config.yaml
n_layer: 8
d_model: 160
n_experts: 128
experts_per_token: 8
d_expert: 32
activation: "swiglu"
moe_layers: [1, 2, 3, 4, 5, 6, 7]
router_score: "sigmoid"
routed_scale: 2.83
norm: "rmsnorm"
norm_eps: 1e-06
optimizer: "muon"
beta1: 0.95
train_tokens: 300900000
steps: 4592
Below are experts of layer 5 (counted from 0) of a mixture-of-experts language model. Rows are named router (the router's row for the expert), gate (a neuron's input weights, with its number), up (a neuron's input weights, with its number), down (a neuron's output weights, with its number) and show model dimensions 0-159. Each number is 128 + 24 x the weight over its row's rms, rounded and kept within 0 to 255.
After each expert's rows: "comes after" lists some tokens at least twice as common just before its tokens as in all text. This comes from a sample of Wikipedia text that the model never trained on. Tokens count by the router's weight.

# expert 111
router [ 97 131 107 153 112 173 178 114 127 144  82 130 101 122 102 150 122 133 111 149 107 107  84 109 125 144 112 129 140 161 112 113 131 154 142 149 106 121  74 173 128 133 169 105 142 159  93 131 141 134 154 130 119 120 133 133 151 121 139 108 117  73 123 148 156 130 111 174 117 131  79 126  93 107 125 156 107 132 119 144 114 140 126  90  91 133 107 123 169 103 125 114 103 100 123 145 116  88 107 126 110 125 153 122  82 105 150 125 128 129 135 143  91 135 176 107 153 137  80 118 112 130 155 151 128 110 158 180 171 137 145 109 106 115 145 100  82 108 128  97 133  98  98 160 119  73 129 131 121 141 108 143 104 120 116 126  70  77 131 121]
gate4 [ 89 107 138 121 135 123 157  98 119 135 135 105 113 181  94 166 125 105 147 130  85  76 124 119  99 100 144 115 132 154 131 117 102 163 105 167 129 124  96 147 131 163 124 142 144 128 114 102 117 101 166 155 157 131  82 148 144  94 119 104 143 109 172 142 137 110 173 120 116 193 113 121 159 126 114 131 119 143 101 119 121 146 133 125 138 122 113 147 122 130 131 121 113  74 161 133 142 111 125 103 101 208 124 158 121 146 100 133 110 112 145 135  93 100 155 144 150 106 127 124 170  95 118 162 156 108 140 147 132  90 136 145 125 136 153  97 110 181 147 120 106 115 114 164  78 114 158  92 118 141  86 144 131 113 143 156 141  99 126 131]
up4 [126 131 118 109 104  80  93 104 148  98  90 142 156  69 123 130 124 122 143 131 148 124 151  87 132 137 107 121 195 114 119 138 112 104 121 100 102 172 157 120  85 113 151 142 134 102 142 163 110 159 146 145 100 124 115  98 121 139 120 127 128 132 122  64 124 126 132 141 110 164 145 140 117 141 137 158 156 108 136 130 131 107 152 129 115 121 149 152 166 133 104 105 107 126 113 147 188 105 157 154 125 112 116 128 113 135 138 137 124 154 104 118 113 171 121 105 128 176 143 142 120  94 150  85 132 167 114 159 142 137 112 133  55 131 123 140 117 121 159 146 150 183 133 150 155 115  92 141 120 120 184 135  91 132 131 173 144 137  84 142]
down4 [126 124 159 162 111  95 182 135 107 154 129 150 127 141 154 139  72 140 127 172 140 102 112 153 132  92 155 100 128 181 113 129 138 106 124 124 138 124 189 163 134 152 119 113 187 167 117 119 129 155 144  87 136 112 140 146 145 147 129 133 145 100 133  94 110 151 124 121  72 138 162  95 161 128 131 123 129 103 137 131 131 113 125 141 151 105 139 111 172 124 153 110 118 128 145 143 152 155 143 106 120 121 101 119 119 124 128 119  98 121 128 171 120  87 106  88 125 110 134 112 162 128 112 114 139 172 135  68  89 139 133 171 100 140 142 114 112 117 148 136 165 163 135 127 119 131 111 189 106 115 102 118 156 133  72  90 144 135 140  91]
comes after: "1", "0", "2", "9", "8", "7"

# expert 52
router [ 71 132 118 142 118 138 159  97 147 157 128  95 102 144 116 153 107 126 106 153 122 136  98 125 132 123 129 118 161 119 130 105 139 103 153 140 119  96 101 136 139 147 172 128 127 158  75 158 161 143 177 137 108 148 138 100 129 121 158 163 112  90 123 155 114 107  89 162 115 149 119 110 118 123  83 173  96 133 121 128 124 135 146 127  80 139 118 140 173 128 113 137 145  94 146 145 106  91 109 162 130  81 144 114 104 122 208 117  96 109 133 147 131 113 162 123 141 180  71 131  98 151 147 146 149 121 140 171 151 131 145 115 130 138 153 102 109  98 111 138 128 153 126 155 139 136 125 166 110 129 134 158 125 107  86 109 124 104 128  85]
gate14 [145 136 146 147 168 130 137 139 142 142 127  94 147 119 112  79 134  98 171 140 138 118 120 107 129 108 121 116  94 177 123 158 190 123 110 138 150 130 129 157 131 140 116 122  86 136 129 142 123 128 125 160 108 147 132 115  98  98 129 148  95 113 149 110  90 104 140 102 144 138 120 121 122 102 190  94  68 126 148 100  99 124  93 161  70 107 111 138 141 134 117 114 149 119 116 104 143  89 132 102 137  89 103 130 108  69 131 145 130 120 127 126 134 158 142 124 123 119 168 122 129 130 132 124 131 135 167 178 142  54 164 108 153 108 120 117  95 121 118 114 165 100 101 166 114 146 147 159 125 134 151 129 173 112 113 130 149  96 156  94]
up14 [ 90 101 168 121 131 106 147  84 121 118 132 125 122 128 164 146 150 116 107 126 109 120 104 152 144 117 152 156 146 104 131 131 120 167 138 130 122 125 145 118  86 173 151 120  96 131 122 119 104  77 141 138 123 152 100 151 143 132 118 120 174 126  98 120 153 139 176 210 144 118 153 129 131 125 122  67  82 143 103 100 101 176 147 138 121 145 141 110 126 113 138 114 135 153 179 164  88 115 124 118  94 153 146 162 135 135  96 122 142 113  92  97  77 102 144 132  94 162 120 103 149 161 135 131 129 126  80 166 125 131 126 152 107  84 107 126 135 134 137 150 169 149 104 129 111 155  97  88 101 151 125 111 110 145 145 131 106 131 117 124]
down14 [103  97 109 145 158  87 120 161 151 112  86 104  94 146 136 150 153 135 136 144 103 147 143 143 148 144  96 130 140 121  90  84 114 113 111 126 120 124 112 135 131 127 134  87 158 158 130  97 121 186 121 134 120 141 109 140 129 146 167 129 134 131  93 173 114 144 103 158 100 136 135 160 117 121  73 129 137 133 114 153 127 118 144 113  91 106  91 137 162 100  95 114 161 143 159  90  90 138 126 171 156 127  98 173 129 136  85 110 117 126  86 126 120 158 148 138  89 134 146 106 126 145 162 140 134  90 115 151 100 128 125 121 164 111 141 101 131 132 142 107 150 123 108 122 134 148 153 128  97 133 146 139 109  69  60 153 124 113 118  64]
comes after: " ", "1", "2", "–", "3", " ("

# expert 46
router [ 78 116 116 130 114 143 179 112 134 154  90 120  84 118  99 146  98 121 114 154 105 112  76 130 113 146 122 128 155 181 106 123 148 132 154 141 120  95 106 149 125 145 157 107 143 145 100 155 141 139 149 124 121 137 130 115 128 132 151  99 111  75 130 120 117 143 128 180 118 147  90 128  94 123 130 158 113 174  92 134 126 117 119 105  83 144 129 128 144  92 100 138 119  82 109 150 135  73 132 137  53 116 144 142 109 107 155 119 125 129 121 138  79 111 144 106 127 132  85 114 116 131 160 135 151 108 135 177 167 127 119 132 128 137 125  83  97 110  96 107 129 134 114 165 127  99 108 142 138 117 154 136 100 138  85 113 113  92  80 107]
gate13 [119 113 189 115 114 151 156  86  67 124 114 131 128 163 143 139 129  89  76 154 104 142 147 127 136 183 122 135 148 106 124 123 131 141 145 134 127 120 124 137 147 123 131 186 133 113 121 158 115 150 153 142 105 115 124 122 133  89 118 131 134 120 143 134 149 112 141 109 125 129 104 106 134 138 151 114 104 208  92 135 118 173  97 136  65 100 118  99 155  90 207 164 117 116 144 118 112  85 137 111 110 120 142  98 122 122 144 102 137 115 111 141  98 152 106 107 124 130 110  70 129 119 143 111 140 122 103 151  80 117 132 156 145 178 141 137 123 158 147  97 151 120 155 149 145 147 118 113 116 131 119 131 132 114 108 165 130  92 135 134]
up13 [136 147 117 113 121 112  87 153 175 132 124 148 126 105 111 150 153 167 177 103 135 119 101 123 120 108 173  73 128 131 117 135 148 159 110 114 122 137 135 124 114 142 167 133 115 136 180  96 130 108 137  96 128 125 106 129 132 132 100 128 129 153 122 104 142 122 127 131 134 152 152 136 135 140 145 126  81  98  85 124 140 107 130 117 146 139 129 140 124 146 116  83 131 137 140 126 185 169 135 151 188 137 113 143 166 110 135 109  86 148 100 149 130 106 138 136 118 182 101 166  62 136 135 139 139 128 105  91 117 173 165 130  99 106 157 158 116 110 148 174  97 126 123  93 148 144 124 146 132 135 186 132 145 134 122  81 107 144  77 143]
down13 [120 103 144 151 183 120 135 141 121 137 127 115 117 160 160 114 114 124 154 161 124 152 135 123 171 155 126 162 115 116 143 123 117 124 121 121 133 106 148 100  97 100 129 164 130  91 138 143 150 132 133 140  96 149 119 135 112 122 174 123 117 137 149  82 141 138 109 139 114 126  85 142 127 143 153 120 137 123 160 115 119 138 116 115 177 159 154  94 126 158 160  91 143 150 134 201 144 139 124 117 141 157  93  83 138  97 123  63 108 159 113 118 123 133 145 128 107 131 116 151 102 106 138 109 131 152 112  91  78 103 102 186 137 103 161 102 138 146 131 100 189 129 156 138 115 105 123 137  76 139 132 157 111 155 145 180 119  88 110 143]
comes after: "0", "9", "1", "8", "2", "5"

# expert 118
router [119 105 119 126 127 162 123 113 133 129 111 126  81 143  86 161  86 130 116 177  97 137 128 122 116 136 114 120 132 137 115 166 129 132 173 163 102 106  81 168 132 166 142 143 130 112 143 157 126 104 175 153 109 114 145 132 126 146 133 120  95 124 146 170 174 150 127 159 112 125 105 150  94 101 104 134  90 141 112 180 156 119 118 118 112 156  94 132 129 112 152 165 134 128 127 159  90 112 106 160 125 120 147 133  97 144 171 145 108 145 112 147  72 114 114 112 150 178 108 138 126 140 145 169 100 110 136 131 130 130 103 147  90 127  81  90 109  93 104 126 136 131 114 167 143  51 131 103 117 160 131 151 136 134 108 107 136 128 146 110]
gate0 [116  98 114 122 107 124 121 111  87 111 110 149 122 131 100 113 144 176 136 123 128 141 138  84 140 112 120 149 141 112 137 135 130 130 140 121 138 134 111  91 112 143 158  80  73 137 172 114  98 142 154 122  94 120  96 135 139 174 137 110 112 114 177 124 164 134 127 111 102 143 120 109 135 162  84 136 113 103 130 132 154 105 149 142  98 127  98 136 128 142 141 168 128 119 115 118 142 130 124 116 141 148 175 121  94 164 152 122 115 164 125 168 111  96 130 166 132 136 109 140  78 195 117 167  60 150 182 106 152 121  92 130  96 170 137 102 143 129 134 105 111 125 165 104 151 138 154 110 129 109  87 138 126 118 168 124 120 149 127 173]
up0 [145 117 104 141 128 114 133 125 177 136 165 146 141 125 151 148 138  92 140 152  96 122 133 134 138  98 131 151 166 152 151 131 106  91 153 132 120 157 131  97  86 164 164 133 149 136 124 140 156 126 139 165 112 125 126 152 108 136 102 179 137 120 115 127 124 117 101 116 141 151 109 173 141  83 120 114 140 146 169 187  84 156 133 158  97 158 103 111  80 125 147 137 140 143  89 145 142 154 148 161 155 120 100 136 166 125 114 110 169 162 145  77 125 147  81 125 135 130 124 111 147 118 105 137 106  77 132 137 130 121 129  74 127 107 156 141 116 161 139 145 148 125 176 150 141 152 102 107 106 133 109 125 133 183 105 136 139 101 181 143]
down0 [115  99 178 102 172 177 121 136 108 141 136 109 162 143 105 111 145 135 116 151 125 122 164 147 121 153 130 148 153  99 142 157 119  97 152  81 113 151 103 147 135 149 162 113 118 158 176 112 125 165 119 147 108 115 121 150  69 157  99 154 118 135 139 187 146 126  74 111 115 112  96 135  93 151 102 167 128 145 132 125 127 163 149 159  88 152 146 123 132 125 130 104 152 153  92 122 123 114 169  93 140 136 135 134 157 146 139 102 145 143 106 109 119  89 156 136 101 102 158 109 171 143 132 147  93 125 153 143  92 127 113 116 147 117 134  96 142 136 157  82 184 131 132 142 155 155 106 117  89 108 139 144 112 105 141 146 117 100 138 114]
comes after: "9", "0", "8", " D", " M", "l"

# expert 80
router [136 143 151 132  83 116 132 140 152 150 140 144 140 138  80 138 139 148 104 126 130 124 106 113 149 156 121  94 117 151  76 145 124 132 132 138 117 118 154 139  94 135 156 118 150 142 101 145 103  87 146 131 123 138  85  97 135 117 162 137 133  93 112 158 143 148 130 141  71 108 100 143  48 104 124 155 105 154 120 136 157 157 129 137  98 129 133 155 151  97 155 116 148  88 151 149  96  95 113 112  80 111 137 129 116 111 133 110 123 139 128 106 120 103  92  89 163 139 113 109 146 125 143 180 103  98 171 107 169 139  90 108 158 107 142 110 117 134 139  70 120 108 145 162 116 112 112 154 118 141 134 160  62 118 136 103 114 126  95 126]
gate1 [146 103 172 117 114 110 101 115 106 167 133 139 184 150 138 136 168 164 138 153 166  95 127 124  97 145 103  79 132 137 103 115  94 127 154 125 123 104 155 160 120 120 154  68 122 154  93 134 159  89 161 130 124 182 117 113 136 107 152 141  95 117 131 129 130 105 122 107 109 115  97 106 109 104 100 148 159 152 134 156 161 161 122 127  92 195 134 116 150 116 106 137 163 124 107 131 135 146 107  90  63  93 128 105 104 132 122 118 106 166 115 145  79 112 112 102 143 133 126 141 123 176 155 159 117 130 129 112 126 119 103 112 188 141 130 132 113 138 128 130 133 108 143 156 128 142 122 158 158 120 135  90 144 113 139 153  96 126 111 123]
up1 [103 143 170 136 132 107 145  83  76 144 167 152 106 133 118 121  85 137 123  87 110 122 125 145 141 132 164 149 119 143 114 108 125 133  98 104 134 160 128  81 139 134 175 142 119 133 100 125 116 110  73 131 116 123 119 150 117 114 140 131 159  97 117 102 110 116 159 137 114 168 134 154 109 128  74 127  94  79  96 126 139  96 114 144 137 126 136 133 160 105 109 112 102 162 105 145 121 114 131 182 167 133 137 154 145 125 158 113 169 113  96 119 171 150  92 132 101 140 195 145 145 108 133 148 110 121  88 126  85 129 161 102 123 138  97 144 138 134 113  82  85 128 135 123 140  94 137 126 107 113 161 178 169 115 107 137 114 125 122 137]
down1 [117 141 124 130 140 163  93 118 114 130 127  84  91 120 122 125 163 160 115 135 101 123 147 127 113 105 123 104 143 113 135 154 137 142 146 153 137 127 154 149 124 136  94 127 106 124 130 134 100 130  84 144 114 139 117 164  99 170  70 158 101 102 140 117 128 121 173  95 144 152 138 136 133 124 118 133 131 171 127 111  83 111 137 137 133 168 121 126 119 149 147 127  92 132 125  99 107 107  99 200 138 126 123  82 124 118 128 168 106  90  71 112 107 146  99 136 115 146 157 150 100 114 130 145  74  84 120 131 151 134 103 135 150 128 144 148 138  77 170 150 141 128 143 164 113 132 159 161 122 135 139 116  98  49 138 120  80 144 149 113]
comes after: "0", ".", ",", "3", "5", "4"